config.toml
n_layer = 9
d_model = 320
n_experts = 24
experts_per_token = 4
d_expert = 128
d_shared_expert = 0
activation = "swiglu"
moe_layers = [2, 3, 4, 5, 6, 7, 8]
router_score = "sigmoid"
normalize_top_k = true
routed_scale = 1.0
balance_loss = 0.000761
balance_bias = true
init_std_router = 0.0195
lr_router = 0.000486
vocab_size = 25656
norm = "rmsnorm"
norm_eps = 1e-05
tie_embeddings = "early"
optimizer = "soap_variant"
lr = 0.00403
beta1 = 0.95
beta2 = 0.98
batch_tokens = [32768, 65536, 98304]
seq_len = 512
train_tokens = 346000000
steps = 5940
dataset = "wikipedia_en"
Below are experts of layer 4 (counted from 0) of a mixture-of-experts language model. Rows are named router (the router's row for the expert) and show model dimensions 0-79. Each number is 500 + 25 x the weight over its row's rms, rounded and kept within 0 to 999. Numbers have three digits each.
Before each expert's rows: "mostly gets" lists some tokens that are sent to it at least half of the time. This comes from a sample of Wikipedia text that the model never trained on.

# expert 22
mostly gets: " p", " N", " S", " T", " f", " Ch"
router:516503498502492509477487516500490466488524488512489496466435517515502512449509447491494518498498497477509524543499456494520495519571498480496445545463520506488475509532480496533518481469557504497516464443480513521505526542517502499508545504

# expert 2
mostly gets: "ka", "iy", "ya", "ā", "á", "ai"
router:487505496499502491492511500538503508484516506494465529509495502501529543504530453509496490543510486498492506519487505529495501509531489504577485493475479487514481502511489463475519482525601541531531511473506465516497481513474539482506559509

# expert 20
mostly gets: " new", " some", " many", " several", " various", " original"
router:487486460497537508482498522511480463519495518576470487460472477475478521495519472473484521500472542514471513511492501535547490514485482464513497505479528520508450487487493516457506464496479476546465530477510504498518509519518531522503511497

# expert 11
mostly gets: "\n", "===", "==", " ==", " (", " ==="
router:491484466462487509488514503555527479452499483491503534494495500483538483470531456496510484488507515526515510500473490563474493472554506466487489514492507534503480512520487507500522505456524475498516496483461514514528499504467533448487494520

# expert 17
mostly gets: " November", " January", " October", " July", " September", " April"
router:514512509530474480461483479524477512533519523544469521504503512439506533442515558492461493509466507524495500536501488494516488525474470490516454535505508506451454482557466549497502506490515512507511513493468479462493522498527505513516515499

# expert 10
mostly gets: " John", " by:", " William", " Genus:", " Michael", " Robert"
router:504482464540500526482430506522493453498491541523499520494510513474540522420513525454442519491492474519509468481502478508512516504539509508519474475480518500525484539498462502506498434485541521558487484499505502507500484562487529494482513517

# expert 8
mostly gets: "\n", "==", "===", " ==", " ===", "==See"
router:472512473487479528461476504538558485478531488472506503520465492437537516508518497501492479534452530508512500483499518530470504484512502504491500496506532520545485495509495508501510513492528512526491518459495509501516499485512544440531516538

# expert 21
mostly gets: " John", " James", " David", " Robert", " William", " Charles"
router:488521499524524476498461511510518508496555526524478487483501492495535521497517498494476493504464472500491498516495507509514494543538508455544488533490535493499429523495471492513500466496615475500525513470512509522503469501535502478544527530

# expert 13
mostly gets: "uc", "ob", "qu", " sp", " Sp", " Sc"
router:502536517469544520466500487500493456496522526512480538499465515493521520498521463491475525517510513498510522504487471532500473513581460496490437566450492512509491501529496503511511508481547511488510453465474522505485488509497508508495528507

# expert 5
mostly gets: " that", " which", " who", " have", " this", " it"
router:532525513471501481466505449517481467492527508507501500510496533473494475485527481508472464527519491523520435522463522498498466538519503476511483500496488534485477510530529478486479475464554481511509503462477522518514499520497537470462492517

# expert 7
mostly gets: " made", " used", " held", " released", " began", " work"
router:544545498510498436481481471501509456495467528513475544499478487451514498512550521423472511502478512483496515497537538509516508509524505484535465525468524520475509495489502472457481520496480507532501548487473523516504470514484520495481493533

# expert 3
mostly gets: " one", " 10", " 8", "4", "6", " 6"
router:551495524556542485468496506513478518468502468540501532516486518466484485479504517478507523545501511511534496547469515522552518483490487493488496522488502508505437488511480482525516505486475508560484504484516487467515526490500536491518493483

# expert 19
mostly gets: " |", "|", "\n ", " 0;", "″N", " —;"
router:503536472504535500492459520506525469478489519525420462505497508475514501482505537484514489493489490549553462486488474513527474520499531474506491507464488490474461483540474491489516489471525471505512452487480487524489467521517509489504523550

# expert 9
mostly gets: " and", " or", " but", " would", " &", "s,"
router:508490486499520462469501527518525474483513530519473516479461508465487486490505493511492515501464548546523494517488476515542469487499496509499456494473585487479471539500500520549481452488560471529518518498498486522513524535482536495506512537

# expert 18
mostly gets: " France", " England", " China", " York", " Japan", " Australia"
router:465478491492505504462468481518494510481493518508484514473467513440530535500512500484509500548505489548519488470439519545514480523507534488542498487499506517479489452500506518493545490470518469492491519510509488516560499530506530506491512549

# expert 14
mostly gets: "),", "s,", ",", ").", "e,", "a,"
router:493534527531511478467468494547502494497502511533485497502459525496539510478522466499468510510502550514482469510488514495530495508540537509489483512483519490490497502508464508533503498462563452518532484448488519528539505513496506477463506557

# expert 1
mostly gets: " also", " have", " been", " used", " became", " such"
router:526540495472507467484461481521497483522521538537465496483482489475526505501523484455487502502497528504458466536535511505505494513549455491532482508483499541472490524487473477467473487467490534521507527476503488542506512516489528499491519514

# expert 16
mostly gets: " film", "ation", " team", " game", "ations", " area"
router:538535471467515496465487499514485484504485523477471509491498506464517500507539510483471494493492523542547494488496498517516572488496535479471494513494484470513502479507513494505510505507508493518557510488496501487513504563469534524493451560

# expert 23
mostly gets: "°", "}", "(", "′", " TV", "_{"
router:496489495478491500474516498541516474467487501484516515477485536491556490462518532469520481524508506515516448498485559509517499491524543504480488530512553531496457492524504482507522470419522498545520478472487532515579535537491522508483537512

# expert 4
mostly gets: " American", " National", " South", " University", " York", " French"
router:490529499491529544444470476521519462522491519486499482459479529458509508470539527496457516505481567520524493473464500536516528500487507497494493502491524523491488486521530516501535510511513508505513486474504511488513476521452527504492505521

# expert 12
mostly gets: " H;", " A;", "@", "_", " L;", " Maced"
router:521479451506528456486477495511515473477518475512517493484489552478511534454536476469487488471530505530539487516519481518515515498530486505533480494494539505479469524512440454487483512488561502556529485443468494519493497542456502451480510538

# expert 6
mostly gets: " he", " they", " she", " it", " It", " They"
router:519502489542513432471484486526504502481477509518472508470486502453512490480532507459494506547451546509518467507488524516517487542536492501507499488530536540503472517516481509530480515478509494517520503469534486484547498493504539494473497547

# expert 0
mostly gets: " its", " their", " In", "In", " in", " January"
router:504511484491512535470486507499456493520519506548466528475465517478540531441531464487475512495471494490468468508529499524510482512478507491524485532482533489484479492500432502501481513482512500518476474466483516500506487508500523516484548516

# expert 15
mostly gets: " was", " from", " for", " of", " the", " with"
router:519474485483505509492510488539503471508512540554440499493482512489544506459523484518477490527504509519471510515528529517534507506510470480527489483510502550495441518522506508499555485513524505521456517467471490492495476522494515499565519507